From a checkpoint of a small mixture-of-experts model trained on Wikipedia: 7.29M parameters, 8 picks a token.
Below are experts of layer 3 (counted from 0) of a mixture-of-experts language model. Rows are named router (the router's row for the expert), gate (a neuron's input weights, with its number), up (a neuron's input weights, with its number), down (a neuron's output weights, with its number) and show model dimensions 0-127. Each number is 128 + 24 x the weight over its row's rms, rounded and kept within 0 to 255. Numbers have three digits each.
After each expert's rows: a language model's description of what the expert responds to. This comes from a sample of Wikipedia text that the model never trained on.

# expert 23
router:143107177117107142129127111114129139168163126104112117148173113139172167110135120111115172149104107146174131109129121088138142114123146125124074111169098108119152155135128101179133191098143128119113145109124168130113120122111159171130094133120110076123114163135115100126133135153155147128093142158136100158112070154176110111112114155130113136161139158134175142142134162126116129115144
gate0:104108135137141134138142096123133130144117100111159143200126111095076149112125137119128113103140133103123125155082135106171102118146122096125126187182129170070127114161149111102126161139099118164154150101131199138129115106145112122137126126139105124117140152114095132096142150151135169139129158106141109128133142120152152087075125137145111141100162134097119121143136127173141127162158
up0:145142131141120092124151137130121152168110103127147132081091114103137177110133154098150154122119154141129119143099069097170138097090150108084110124134152164141167152153138120103081124139072119130112137194113078107143122159126124113118118108156114132128147140135096071103115131149139139129120128133094105118165124129108122127147134121131147142125148132170109157162123146055130115127148
down0:164140105122121170143126140139122102130145163140103155116105178148133098145131123122137116122136134089129106130127126108181118111087120157100150121164164116131119149128165149093134112120112142163123118135148117120178107089123146149084177109118109113097140144145088108115117063157152119122089142184109139104148110140125139087132146123134075087125163104131142095164112170102142127122102
Auxiliary verbs after subjects. Verbs such as was, is, has, were, had right after a subject noun, plus zeros in money amounts like $50,000.

# expert 9
router:145121134155136139117070134124097154079198122150151111142128165145094141157116133120161105140113131125148134122110114123169138103167071145191141122136110127133149113150130095112151132135135115132121150145146147112137098162121104106159141136100120118133117170162136124097131157131160107153097127113148067113112053125127080158134147150132106158121087121123110156105149120105114136127115
gate0:145138149105174076108129115143089129151098085137151108145141133106136107137164102123125126131117150132155140097089086155135164174132115120085151125153161118115148073114160153164136133095121105194131113152147121153144112151149124113076137109084078132146166144163118123113129161134159140129148068135120096113123089154131141166134135112129117149131141128124138115106110114134150126113157
up0:130126160133099145112117181116119155154147114127111147093136137166148124101147126101117166119129163081110115148141126150133121095138088155129101137117143169149140156141081096143133134132140147099091146127129133093117120142128160127131179137192118098117114107130159158150141148162177135152119161160105140126110133152069075146114146110110118111158148145140132090108104092085150117100151
down0:171099140123163067113131155156081130196077108142142139104159147131154103150131123161106093088117137123138087134136120157112151147107125136133157126131137142146192109129121148153098138118092125120102124131153073128103151122137159103136156099145146104134139103141117124112129154134102092102153159125116115092122121124125173120126113110122126148137118134105130104114068071134165130116109
Articles, possessives, name starts. Determiners such as the, The, his, their, its, and first words of names such as United, New, University.

# expert 0
router:101114143176113126144158083133153155135104104114138162116082057154137102113153094162133062114149130151147112139123152142176128119149162142133160123135132136122114115142099147078102124124127097155137149125124101111119111118083110183151178119127128150119117127150130138141157140138161122119148120148120065141104121160129133122112139154138152180108132120122111174089097128133124097127123
gate0:121147173138116158123143103110117129078159161138150119151128096137143075129135145150155146089112140137151152121073167127148122153127122134099151142133142125120160141127088126105158136106129093101134134145099135100150120102120084127124206142118152149147121181158100145132165134135102143185157085121149133115137108127119104112142136151124165176125119127145145119075089159153126113134125
up0:149129154093142160135060140106124119124118135157117116132082137125139117103141129149123158117055103162112117142137155147117147119103156156129115139154123132091149117131162131140052141120129139065157130133135146142150124139119094115085116160151163174103146132110161126143159168115157131115146153104135138155117108120150140108151141102118147171121110097080158150167138127127137093109130
down0:175146114140128130135108140091089132132123143106163113111120141083112166134120129084149221124117142133111101160142120096104153106127118113140114113126143125149090138123121175125132120106080116187120091147144167137127149170156089101086116143113122069134131133132105178135152130130123118139122175126106112129141099109124148139131134101131108103156108114133139115122164160122149168138157
Digits and counting words. Single digits inside numbers in tables, dates and statistics, plus counting words such as one, first, two, other.

# expert 29
router:141142093134150138132145147113105107176163137086103111120090133098111152151150131119122129173128139139161094115086121126155134145114119156145141123138140155150139130124126112121129089134153159102135133100105133138080118155178121128143151157122107144118134118114129089139189147117111143123143094059165138115126194136126141126070143135121164154148141096105157082174114132144103163120118
gate11:135137125157120129126126141142101126120114132086123139134136198129147136095150188127146085119125139140135101101106147130105138137109121144134115169092134145103104084111140192174139160127094134129097122119110132100137084129140099144120136104116142135158101103128129088107110113149116107148139110097159141166146132152124119115148142133188127155160113120081095081096093146180129108091121
up11:121113114149128129123123132129130118098132111157148140142088107133107158132137143156111108157072159121117186099105127080148131136175124108122104120131124065105114150125135082113102127168181109129111118123109119138114111137112075130112135130096096124124107119151099153117163127118154130101115121116183151153125136134122103142105162135158134205121095137103140102113149135160137132130198
down11:168154142100101121122153126144127106098113109122136095137161104114148148112168126170137103120115151099120145137169108111102138108125115121144106129091144127108125121125121126141129096190116118126162108092135146096064101135078087167167133146091133146160128122146165142102137150150154133113104117115179156098125133130121124122127152102166131161139111106089096164082110140158147096158100
Line breaks and heading marks. Line breaks ending headings and table rows, closing === heading markers, table bars and opening parentheses, such as ===State champions===.

# expert 15
router:102083128137122093152130135124185140156126106163135118131113107083130115125146159115144128132109145122132156098087197108113099127117080131144142124126137160122139145154146147166121154099152133123132133098117127162126128122096114127164144095109130122099155134113134134109054115133123172103119156098089177131099117121168155145204125105136143126133118141142144113122125110119120179094156
gate2:113109144146149105103124077170134133162121115159073155139086148086146087126129118122079151127144131132129121144116120132139109122083092133120112148110130186141143178121174143116082138157129122114100123140133123108141134085105114082076157164117146114166131131138090130107123139132109103133099128146066115130113083132170141092171117128132146134119149150115129123169128144145113137110128
up2:106139091091168082126159133130159132138166146133137127140124075113143123131147129108149098084125069103143113118078145109133140133130166097138134090095090138125100103123139145109103151120121083126129078105149164111149120141157165114105104080132126125102107134137132132122099142135113112166091136100094139108099134174145099163113162142127152131131161121126131097135151127147142170149177
down2:165110107112117094172131176179141144119183170132123114070128104158116136115099152144155085093157141144141138142153154097104101126116146136129101090139127120112131119101102098154131172163106115137132098135150151151131109136149122106151109094128114196130109137152176139097150133137160138170143125090139092117127127103155170133141144146142113113116110117134110184141128129148114115126141
Commas, conjunctions, table spaces. Commas, and, which, who, brackets, and blank cells or spaces in tables before numbers, often mid-list or mid-clause.

# expert 14
router:126103115115110148125128110133136156098143141171096088156143085134117128136116073151092148120102128166166109105128104137118135109105097156150096130153121091131123132115110128174123172079110115136125163140112118153120118139095121154151125170113118097097111139111142086167089163151127126102100170093173104138142070131121107130121116130159141160132070151132133110141095144100150124149129
gate0:143139052127165117132127135160138178109177140114104111187131093136127127119054091130128134091128130099109117149119173118153153134120133162108133123181107114119138079130097089131140169146162088123137141099147128144158102135123129136128147128135088089147143153139139074142131149126140114149110123143106118128155137123140112128163105149114121155145099134087134132159131114093110156129145
up0:104139168158096114117131149125160144134106146108129113105058107099112169142158150117147164141106145159127168153117116140124148117148160094098125105147161148124098124099130147114101117130123142152147128160108105125108159075112112089100114079143160097126088145092144142127129128160115095115115163176168162167122133140117136132157138093105112111168125100079132130130112145120114112093122
down0:135188094127135115172106136119131125101152121149124154106111125134142105116125148139143116085154079187101116106120130117121108146066146134140112160152157139150135151151124149090133152125150154157102122099165118177118119098135156136120082151128117124125144129115133113176106122119143142114128161135171120134147157135147088130150099179113147156130100132084158059148144150127148136119100
Verbs, suffixes and months. Past participles and verb endings such as signed, dismissed, translated, plus month names, degree signs and words like season and years.

# expert 26
router:090142092126119151098146172129121133159141142119099155105142160083155136113101163140209135178135101114131125122099158130138108141162129143150130157138093136152152110109116101139140166112159119143119135113156136077146100135131142136127116132119151134126144122101154174110072116141102187125151148125125134112109065108117109127082133135117152118134118126138089156123166122158112136155164
gate2:182128101122122132151106133139132165139125092126178117140125172112106115108116111099152126150118114144106123130112108144162176088119113135170135137107122080158113166126070138132133105101129133135137140137208108059135142121139139110102099123135134118116162147149113145145120120192134126122138156112119115126129117153145108151082093160161116116099100119149118097135129124138133179159148
up2:127134104138127200104126152075135114105106139101120169103145121082132094170103137117127136095112112160134100103138133115143091150132128145140144106143163180150140118113139115101155103159105155159117100135101129139090174136141189092140133137122130139152179127100112103116125155087134114111099111157149099104114151114161125121120159118083102106133176129155109157134117109128147126139141
down2:107093095158161125134134114089122116119115154111071150165113130132141126130140142108130137133126068127082116115151183132116090146127094124141118120144103166147129100172164122099138143164121117160089134145107135125118079122142178134130121120133096105108149140180142117134129152144094158173114142139159113094095115129147103118075149143126143088133163136166088151107129110160125122106125
Connectors and inner syllables. Commas, and, of, by and table bars between items, plus inner syllables like ot in serotonin, Perotism.

# expert 24
router:092107124122092116143109159126147142124118109130193072132139161174106109114125136121147170105107123107148159112150116134149108152164112120109095167146135140164148155167097146158118085147142152143139127144064109138133154119108112143175111101137117129124144138123104113134083128132149079110123107099132102155115142132137144166133168087121092139137088162112114167127133123160094139148154
gate0:137117110148114141127166117130113149153104082118168112169124160100152161138134116133105122123130113111103143152130147119145125180107135175098097112180136165099109128090146160121111116090136107096144100153128151093159141148104075078137113111144156133128181133156113113110113159148156091108110113128117112169121123147085112113165147123143114130101132097116123176167114160128115104107150
up0:165139132160164124112139076099109160059143103126152116154130117124134132125134101151089133145079120139127112130126153154136140135166076133135144110144147163127101105087125133118119143135103155098118099162163069157153179150098122112070093146083128126110118098111106121113116132155153089121104126126134115150141136132143132146123119151166097133106153099133157156149172129158130149139138
down0:139123175121174144137121136177120087114109135117154151158153128123103106142156149117139104122140109105062157106132137046139124106150127100122124145135140091134105147106104163139095168139138127133116139156143124135071136119117102117143154140118117106124153127116125118122140149159121092109133087113176132145111127150116087190142091118101167127100119151099135095097134138160143123085124
Articles and sentence ends. The word the or a after prepositions such as from, during, of, plus full stops, commas and colons ending clauses.

# expert 7
router:116163107122129135118129072130138125092095119167109114116139159112102121123132127157142106125174151120141175113091107124164148187183126128158158151136121149141101137103123078170147095141139169146148117123160124108143117074111110133129141141111107155127120134167118125123158145149168113122119084114142121126138154124117097143146141113125059149083128105081126188115126129136121113139112
gate0:104146105123103108099145112141135181124101169140126141157143131134136102072119125139152096129129124129151097105106108153112149144147118147109181145184123120112096133055108172113134102098113124109096137069131141174109145139123127105106135121099149135108145173166155130129144154117130108122107143125107112150175123156117113115129126099114101132159097113131131133113129199172127147136112
up0:139118128087131126145118145094115143084137127093101108135139123146096095109134116162131074125121128106112101118105128106088176126095138112132172138149107147145148151121125124176141144161121110108141136092163106152114112128124099126109110100088127147128135161107174146144138103126126084097127099173116134117132126114125178143123080078146102116097107094134087143139110139103167192136097
down0:133098201118093087079144124144082121153152085103140108123159127142094172128107111123141144127131160156127136142138149111123143117121139150123153116159137108129092104138135082153109087141135107132072114122121120142155161157147125120151149145122127116152158167128153139139153118115130108122092128178104119128179159162138125133187146141117117089140121131152158120094128128181118101136161
Articles after prepositions. Articles and determiners (the, a, an, his) right after prepositions or verbs, as in arises from the, flees the, of a.

# expert 20
router:142075135090117134085159145080136140128141139135111125151151111149160143132132181140136145092059131160127155140102093155128125090173128139162090135169125103126151126155137103112129138114146119113146109135153111118081148168150121171121093136136124123103144142092146129164115138131130115129138124095126106163168072126163083128100131110175135154174118156125100113141124135125115151140129
gate0:158098100135131091115150112119087154123166130126148127164152143146145149091142138109116161154086119133096106142129143144146162149113127130154103159165140109122103166141102124116100152140146175164142121172102114127131097151123171129155142104125110112123150113144139079124108126128133145163122054117134114132145062124160114120160170093134154128164127110142093134107141094119099144137172
up0:118143176143150172095124088159134146099156133128132126105131110105173087151152135141165129115117144104160151117182120122124170099161102151128128146122129126157118148140161115151142120097171169104159139124086100141156160137151123082129151092111150146114164155125095145153161099132152164136148144120114141120135117108087107107101105139082136100162156132087105120108123105114103107103146
down0:111080156124121141121166095074112131129081144150151111133158113125153139142113155132125122168120130177154085116128097129121099136166099113165100104115122122118148107121143127186112173095072148147148094136138120124161116165115140138143086162094149121100120146105181119164151155147156140129158103099149127140100126147157110141114126117114125130124108149128157155173104126136147109169134
Common nouns and section breaks. Line breaks before headings or lists, noun endings and nouns such as University, States, League, County, and months.

# expert 18
router:112109139129084101158100136136114146131127151090101121114151144128154103130116152119142142111150137136105137154173147151146102087130096129069120150127132097132136122138144143140109137125119086100117124136036142093163156146108145144143123078124164133097112098099107145118072064125119102088128155083120138115138140124098116140137136135148139114119111118151111162124129145156107096087162
gate2:078113124123158106098122122121166159110130117136154101110137115145133096108083112126116115135093111089131101139121172151144122118158139121102103121146157132133111132158113143158123106160087064128117140131148155126158173141152118165140113133123145121140145090123087152105154125132125126122095134081111164129194137093113084168143153125174142127149158106158085147120110159150102105103145
up2:153127101114137149124117127154105143137141180118160111115167145069129142073125177176120175109099147089145112134144182132091104145121121119151169118117120158140171123108147118094124124142116143166169100153122141143159126160118147079101146131117110136129124124104157142128086132125078131142128105123175154103127121111119167162149145078141137115129105132103133121138174137134159118123122
down2:121095133138104104122184138123162123133139101087138165134139166109116108162165113142157143133120102136112151110145141137063120141113100149127088153100141098128126120128096123107152158120162128133130180059191127151140114143106113163098119127144119097151100148112097127116166104123169138099146145148137093116113112135142124107133140119087088163144118127126164087154147094128133140159143
Punctuation and table separators. Pipes, commas, periods, colons, semicolons and dashes that separate table cells, list items and sentences in stats and infoboxes.

# expert 8
router:122162108153106133123117157106105105212144140091097087137095129116119122144126150137135134144122141128117112111113125090145143179104116160128183119170130149157130110157131114103141082109129123117138113123118138144113148117181126140168124131108120145116121121131133078135172152123107126140143103106136130137132199140142132126088149090114168178145136125127129068170116144138119157164142
gate0:132134129152140161125149095099157182180175103112096146134137133133169109131135107112164119140118124113115094147098126103154112175125122156113159129129144123167135123074116105151113121145119133166130111178138098147119144102104111125121149141142086113156134106123127133165133137138131095091127143101132101101159186157127099124129134125178153155160137132095076116139147141169100087150140
up0:142079148157136144145128129070153163146106122128142115130149128141091102113107147150159149081128072084122129161141079136153136172126109151158150157108114152138138110184096157128116138147081124133125100174114161126125134123074110141170147116149105138126120149141110142156120103131113157161127110111108123110127152136092168153140115117118130113162139112140085104097118116094127144173135
down0:110166127129113091169124120097087129097117147126098182087145127093138113117129124085105102104123129111167119113125151140084122130144137094145076107130136145128105161119079143118124135129136139143163104091164143123146154108101151130150136117130137148150125095123139170113097173146115088145159133149140144135159079085107171129120115118129152136108133124141109173145162123103111116060117
Line breaks and punctuation. Line breaks after headings or sentences, periods, opening parentheses, quotes and == heading markers, such as ==Music video== followed by a break.